Below are experts of layer 3 (counted from 0) of a mixture-of-experts language model. Rows are named router (the router's row for the expert), gate (a neuron's input weights, with its number), up (a neuron's input weights, with its number) and show model dimensions 0-55. Each number is 200 + 40 x the weight over its row's rms, rounded and kept within 0 to 999.
After each expert's rows: a language model's description of what the expert responds to. This comes from a sample of Wikipedia text that the model never trained on.

# expert 39
router,199,206,226,209,241,214,194,186,222,241,241,283,216,267,190,215,213,231,216,247,198,226,169,246,151,174,167,260,152,278,142,188,147,225,209,132,128,228,152,189,150,165,195,256,131,163,217,123,259,274,280,182,192,219,158,250
gate0,131,182,284,186,222,157,152,148,193,225,280,145,180,215,197,265,216,280,188,237,233,238,202,174,133,210,207,294,263,158,172,206,160,190,228,172,187,213,210,242,209,223,276,238,152,199,158,204,180,144,113,188,197,212,168,192
up0,117,206,294,179,233,131,168,139,205,200,188,155,161,242,205,251,162,228,257,256,207,270,207,169,200,180,167,209,230,134,171,211,161,153,206,195,169,176,210,241,193,244,275,235,176,250,144,197,155,135,203,201,183,180,119,169
Description: Everyday nouns and participles in prose, like retail, printing, footage, film, born, released, based, known, often after the or a.

# expert 17
router,248,236,155,202,154,194,140,175,258,257,237,232,251,179,169,157,242,185,225,202,171,252,149,234,238,254,160,239,145,227,170,204,178,165,158,154,162,261,165,180,246,162,166,166,159,175,259,170,243,251,238,230,164,144,141,238
gate0,239,202,175,189,182,261,196,229,143,229,200,240,124,243,244,151,206,252,199,253,189,197,154,268,171,222,207,242,221,227,147,199,138,194,204,270,239,220,241,178,208,228,232,221,194,219,154,177,213,145,194,202,214,191,181,246
up0,115,219,182,140,203,198,220,184,232,222,159,156,246,223,240,202,164,269,165,121,278,172,289,105,167,231,248,208,185,175,306,229,230,190,178,233,246,233,220,227,178,185,167,219,238,247,251,226,251,222,243,213,168,234,163,132
Description: Single digits in dates, scores and round numbers, such as February 9 or 2.7%, plus adverb endings like virtually, individually.

# expert 7
router,202,187,188,236,107,132,195,202,201,205,171,227,232,160,265,185,260,174,213,206,248,263,132,221,264,199,190,214,214,244,103,211,199,202,228,161,212,191,142,212,193,167,190,214,248,150,209,132,249,299,203,210,192,230,198,178
gate0,144,221,198,281,153,185,202,207,205,206,241,219,277,161,241,137,209,179,175,261,176,240,205,188,159,124,294,197,166,205,182,233,172,167,210,209,230,259,171,253,237,171,199,193,127,168,244,217,226,226,199,233,171,180,168,157
up0,168,281,229,270,210,166,174,247,253,202,251,152,208,132,238,197,197,153,184,272,164,253,221,217,208,139,287,215,96,196,220,192,192,116,199,184,252,270,189,287,256,169,167,214,128,220,268,245,231,181,197,262,168,185,157,192
Description: Word-final noun pieces and title nouns heading a phrase, often followed by of/and, such as ation, University, States, Father, content.

# expert 33
router,218,241,124,205,170,231,193,187,199,219,254,218,259,275,182,175,301,268,234,218,253,200,150,275,145,215,180,227,219,251,140,161,141,167,149,153,165,220,154,201,217,201,166,180,183,157,205,135,243,195,244,213,166,189,265,224
gate0,219,182,217,192,202,203,235,126,280,227,198,187,173,208,217,246,266,149,231,186,212,176,191,213,242,186,234,244,303,173,228,167,187,212,197,196,244,184,173,232,186,226,214,208,199,199,194,240,219,204,201,158,170,169,228,135
up0,259,137,210,227,174,176,247,106,236,236,202,271,205,210,266,259,200,157,214,177,211,199,183,161,193,179,206,262,287,145,191,181,208,227,209,155,258,192,152,162,201,205,208,157,195,161,69,231,230,240,221,181,148,156,239,161
Description: Common content words after articles or verbs, especially adverbs and pronouns, such as reportedly, also, It, such, often, restaurant.

# expert 2
router,251,230,157,193,147,205,154,156,257,248,241,241,258,178,189,160,239,167,228,194,158,230,158,233,230,247,163,247,138,230,157,191,181,170,155,144,168,255,157,182,241,162,162,168,168,168,256,167,237,261,242,237,168,143,131,257
gate0,187,218,177,135,159,220,169,236,198,173,197,191,189,151,174,178,157,169,162,185,266,238,224,168,186,232,156,100,200,164,252,167,234,171,199,202,302,246,209,218,163,278,216,177,244,204,214,173,161,171,253,283,199,249,162,164
up0,162,161,157,187,205,276,237,238,262,179,151,242,163,173,166,189,177,227,220,139,284,260,179,132,163,208,218,126,218,135,219,211,220,222,161,236,270,146,264,268,201,247,190,273,149,174,151,220,169,172,236,232,166,216,248,238
Description: First pieces of proper names, usually a capital letter or short syllable starting a name, e.g. Mag(ellan), H(ebron), Sor(el), B(ebe).

# expert 20
router,244,224,159,195,144,205,153,166,253,252,246,242,259,176,169,166,229,181,222,194,175,259,155,237,247,257,168,244,140,225,161,197,182,168,156,171,161,252,149,173,244,173,161,159,167,158,274,172,236,250,228,237,161,148,143,248
gate0,265,235,224,213,149,236,261,208,203,185,194,149,220,202,201,205,203,270,174,246,197,240,251,160,251,164,168,273,237,228,206,204,139,214,254,251,187,209,159,176,227,146,226,171,151,199,156,175,262,194,159,182,189,184,213,226
up0,194,170,211,223,170,172,278,204,221,189,165,101,188,267,236,160,192,182,174,178,142,225,174,157,228,199,116,210,216,189,266,179,173,199,293,200,197,165,134,175,203,204,240,110,224,142,181,225,261,170,201,188,167,247,261,214
Description: Final digits of years and dates, sentence-ending periods and closing parentheses, and mid-name pieces like Li-eb-ig and Av-eb-ury.

# expert 36
router,253,221,157,199,143,197,138,171,248,237,244,247,255,182,176,157,238,181,228,203,168,235,165,234,233,251,170,227,134,229,170,205,183,160,151,166,163,261,146,172,243,165,155,157,176,169,257,180,240,252,238,242,164,152,141,250
gate0,169,177,226,213,169,229,202,219,217,176,280,169,188,244,212,181,114,211,251,187,203,140,215,149,269,210,167,189,174,180,221,166,186,282,239,240,213,245,183,210,242,150,259,277,210,162,232,193,231,203,172,169,225,221,207,219
up0,179,159,274,154,160,150,209,213,204,206,122,118,220,183,267,187,187,203,248,145,217,188,200,238,255,165,243,135,141,140,181,216,221,244,209,207,241,215,201,193,253,267,200,239,174,302,164,182,98,256,167,168,235,193,259,167
Description: Digits in scores and dates, plus final or inner pieces of long foreign or compound words, such as ank, ly, dr, 6.

# expert 15
router,258,227,170,190,132,192,158,167,241,257,239,235,264,181,175,156,244,173,234,196,164,230,161,237,237,253,165,233,135,226,171,211,179,160,163,163,161,262,154,172,246,159,170,169,169,180,248,169,254,271,242,244,165,147,143,249
gate0,170,211,199,173,296,206,230,200,236,147,228,200,265,184,240,213,207,236,224,144,278,261,229,191,200,253,176,174,203,164,210,181,184,142,281,168,195,179,199,243,142,179,118,318,201,197,264,156,215,114,224,157,245,241,219,177
up0,178,141,241,178,271,138,170,254,168,156,196,210,152,201,202,228,180,179,176,150,175,222,248,226,203,160,238,240,206,149,169,196,194,285,248,236,198,195,162,236,214,194,202,222,223,182,187,246,212,150,233,179,186,222,212,225
Description: Single capitals and opening pieces of proper names or foreign words, like H, C, Mer, Le (MacLeish), É (Épée), New (York).

# expert 6
router,156,161,178,240,180,235,168,191,141,152,210,201,122,150,197,179,182,242,167,169,148,165,177,222,217,190,184,219,211,240,299,188,177,181,171,158,179,247,219,245,223,188,188,170,180,261,207,268,200,132,226,205,304,275,184,198
gate0,275,168,180,179,242,202,262,257,261,212,241,194,233,182,232,93,216,216,175,153,203,255,211,142,200,203,156,183,173,179,176,178,215,182,158,164,237,195,200,218,217,141,153,189,142,234,271,241,170,213,213,225,202,205,255,213
up0,259,222,215,204,219,195,158,238,191,202,142,172,207,228,197,194,152,161,156,258,206,231,92,215,149,176,268,186,241,217,283,265,197,247,243,149,181,150,95,193,223,229,230,218,231,179,190,180,189,265,221,277,134,144,206,229
Description: Paragraph breaks and == heading markers starting Wikipedia section titles, plus table pipes, sentence-ending periods and opening quotes, e.g. ==Geography==.

# expert 38
router,257,208,202,141,182,254,127,204,226,235,217,218,219,317,176,189,189,193,229,205,208,135,185,141,156,158,201,195,208,261,183,175,138,196,233,158,158,218,142,246,200,186,188,190,158,197,191,141,228,235,257,209,210,298,259,229
gate0,204,164,190,224,215,172,180,147,187,213,176,202,215,207,197,214,259,167,249,209,268,220,245,271,193,236,188,129,237,224,201,175,174,237,259,153,295,242,159,229,183,222,199,277,232,320,183,255,181,232,203,186,253,182,207,173
up0,246,177,257,246,248,212,158,199,279,167,216,189,202,232,209,168,180,210,219,214,147,326,282,289,227,187,239,162,280,224,200,164,155,217,216,156,347,229,181,235,279,198,218,288,237,233,172,256,268,155,162,151,210,252,120,93
Description: Verbs and nouns in sports reports and credits, such as ruled out, extended, played, directed, based, training.

# expert 47
router,191,224,178,212,163,151,225,174,280,230,244,242,242,197,156,195,228,187,245,168,220,240,164,187,243,241,182,229,196,223,175,213,173,135,159,194,172,266,165,197,185,165,166,149,165,192,243,149,279,257,215,224,197,165,139,206
gate0,171,191,177,235,203,251,199,180,199,174,211,230,171,226,166,142,100,241,229,223,186,213,269,145,137,146,248,228,182,194,237,214,226,171,284,202,227,217,212,244,205,280,221,221,260,239,170,201,226,201,207,183,262,170,188,234
up0,157,210,152,162,210,178,176,188,168,226,183,190,205,221,193,192,131,230,166,163,206,213,73,156,252,199,279,216,164,208,157,203,214,202,261,147,237,192,216,150,198,274,149,204,119,171,252,151,183,182,170,198,176,263,187,260
Description: Sentence-initial subject pronouns They, She, He, It after a period, usually followed by was, is or are.

# expert 8
router,255,229,155,196,159,193,152,171,260,254,238,234,256,181,165,165,249,174,244,203,161,243,158,213,235,250,170,244,139,232,164,210,185,159,149,161,166,257,143,165,248,169,156,166,161,193,273,167,240,259,235,242,162,149,143,248
gate0,128,179,230,208,218,179,222,278,211,238,284,175,201,241,185,173,261,142,272,196,142,113,270,196,202,129,176,246,178,241,253,175,214,283,185,299,253,173,184,202,178,242,175,232,195,206,194,182,171,184,190,167,235,257,197,183
up0,171,188,220,196,261,171,229,200,177,145,166,151,189,245,196,204,140,183,295,137,269,191,222,197,226,208,138,247,220,192,149,237,175,190,253,149,243,238,198,184,155,228,171,274,201,202,134,194,246,234,233,174,179,232,208,169
Description: Inner pieces of surnames and single digits in tables, scores and coordinates, such as Pr-oul-x, 2-nd, (16–1), Kounalakis.

# expert 3
router,210,231,151,195,156,207,184,139,260,264,211,234,263,163,171,120,270,191,258,179,151,246,164,249,245,307,159,229,144,211,180,190,196,166,166,205,147,256,189,193,245,162,153,160,225,153,275,155,287,236,228,272,187,167,166,223
gate0,124,190,201,189,228,169,230,202,156,203,129,194,124,203,209,183,170,173,134,209,177,218,145,210,200,218,232,220,214,181,169,210,168,264,196,152,133,157,172,222,127,211,140,279,249,238,163,184,175,266,192,220,148,244,193,170
up0,153,220,248,154,237,258,235,217,200,221,179,147,157,174,245,190,196,238,189,273,188,202,289,206,205,223,267,257,182,114,218,202,188,302,197,223,176,169,207,212,155,259,148,266,206,210,226,290,183,208,126,188,190,140,203,169
Description: Mid-word stems before an inflection, like preclud(ed), assembl(ed), hang(ar); also odd numeral and name fragments like 200, Be, Eth.

# expert 27
router,246,224,146,199,144,192,151,163,254,258,239,241,258,183,165,152,241,182,225,205,172,256,165,230,230,248,171,224,136,235,170,206,172,160,152,150,170,256,159,179,243,165,171,165,165,166,260,173,237,251,233,237,161,147,137,248
gate0,185,151,157,269,228,235,193,204,254,185,237,198,249,220,167,215,203,239,177,272,271,236,168,269,199,172,195,193,269,150,226,205,232,241,179,243,222,160,156,209,208,197,228,224,269,233,182,171,157,192,233,170,228,246,173,154
up0,141,175,203,249,238,173,254,235,202,199,245,132,221,184,206,214,224,179,188,259,210,208,172,185,192,192,295,177,287,166,208,177,207,227,172,165,259,210,181,203,194,213,199,201,253,188,213,231,151,130,190,144,195,280,218,211
Description: Common function words in running prose and tables, chiefly the, and, to, in, with, plus digits and closing parentheses.

# expert 16
router,234,231,162,206,151,205,153,175,256,251,243,242,270,180,173,157,246,177,237,196,172,249,169,232,247,257,160,244,145,228,161,203,185,179,158,158,157,257,152,180,253,168,172,160,156,171,270,166,238,256,234,231,165,143,138,244
gate0,74,180,202,264,223,183,185,91,181,215,174,174,175,212,164,178,231,216,206,177,216,107,198,225,208,154,226,176,225,197,222,203,211,153,194,228,187,198,215,100,162,224,237,235,192,196,119,219,156,175,162,160,195,158,218,173
up0,192,264,181,197,186,192,217,184,209,255,223,85,222,185,147,244,232,209,199,191,254,191,202,195,216,157,140,179,170,196,221,215,217,174,185,267,247,159,168,223,183,226,196,302,186,257,228,168,137,154,200,173,152,160,215,165
Description: The last digit of years after 199/200/201, and percentages and scores, such as 201-1, 192-9, 60.-1%.

# expert 10
router,243,252,167,203,153,193,151,177,251,275,241,241,243,184,170,180,248,180,244,195,187,233,156,249,252,249,162,223,158,205,175,214,172,165,174,184,179,252,166,178,244,166,171,161,161,175,275,157,271,265,215,238,161,148,143,246
gate0,229,208,234,246,203,119,214,175,191,208,231,200,242,241,199,212,134,211,185,184,233,204,193,137,249,186,286,252,196,234,181,225,218,173,212,209,198,238,140,297,226,237,185,238,238,192,179,185,170,142,148,229,252,230,309,196
up0,268,204,267,246,76,134,178,163,168,177,168,202,325,222,147,224,225,179,178,176,181,215,247,154,224,211,255,213,239,189,192,221,245,133,233,176,173,152,183,211,280,220,230,283,199,178,204,224,211,183,214,120,199,207,263,221
Description: Word-final verb endings like -ished, -ered, -ated, -ized after a split stem, often passive after was/is, e.g. dimin-ished, sequest-ered.

# expert 29
router,202,156,175,199,142,244,149,179,182,197,236,241,162,135,184,222,213,227,131,139,194,225,168,225,250,255,211,223,124,153,240,255,127,185,163,157,188,259,159,234,164,137,192,176,208,172,255,212,189,173,199,240,272,209,162,171
gate0,180,196,222,142,192,142,243,176,138,170,183,151,184,169,224,175,237,207,190,197,233,170,279,198,158,144,236,143,251,240,212,204,232,226,210,134,211,189,228,204,203,203,219,270,213,241,169,246,144,164,204,112,238,222,159,130
up0,177,200,199,136,156,184,231,122,178,158,202,137,199,203,266,190,171,188,232,158,249,212,181,182,120,117,281,226,177,219,198,251,163,252,227,195,144,183,199,194,227,229,221,162,245,175,159,190,226,171,218,199,197,233,208,183
Description: Line breaks and sentence-final period-space tokens that end list items, table rows and sentences, often before a dash bullet.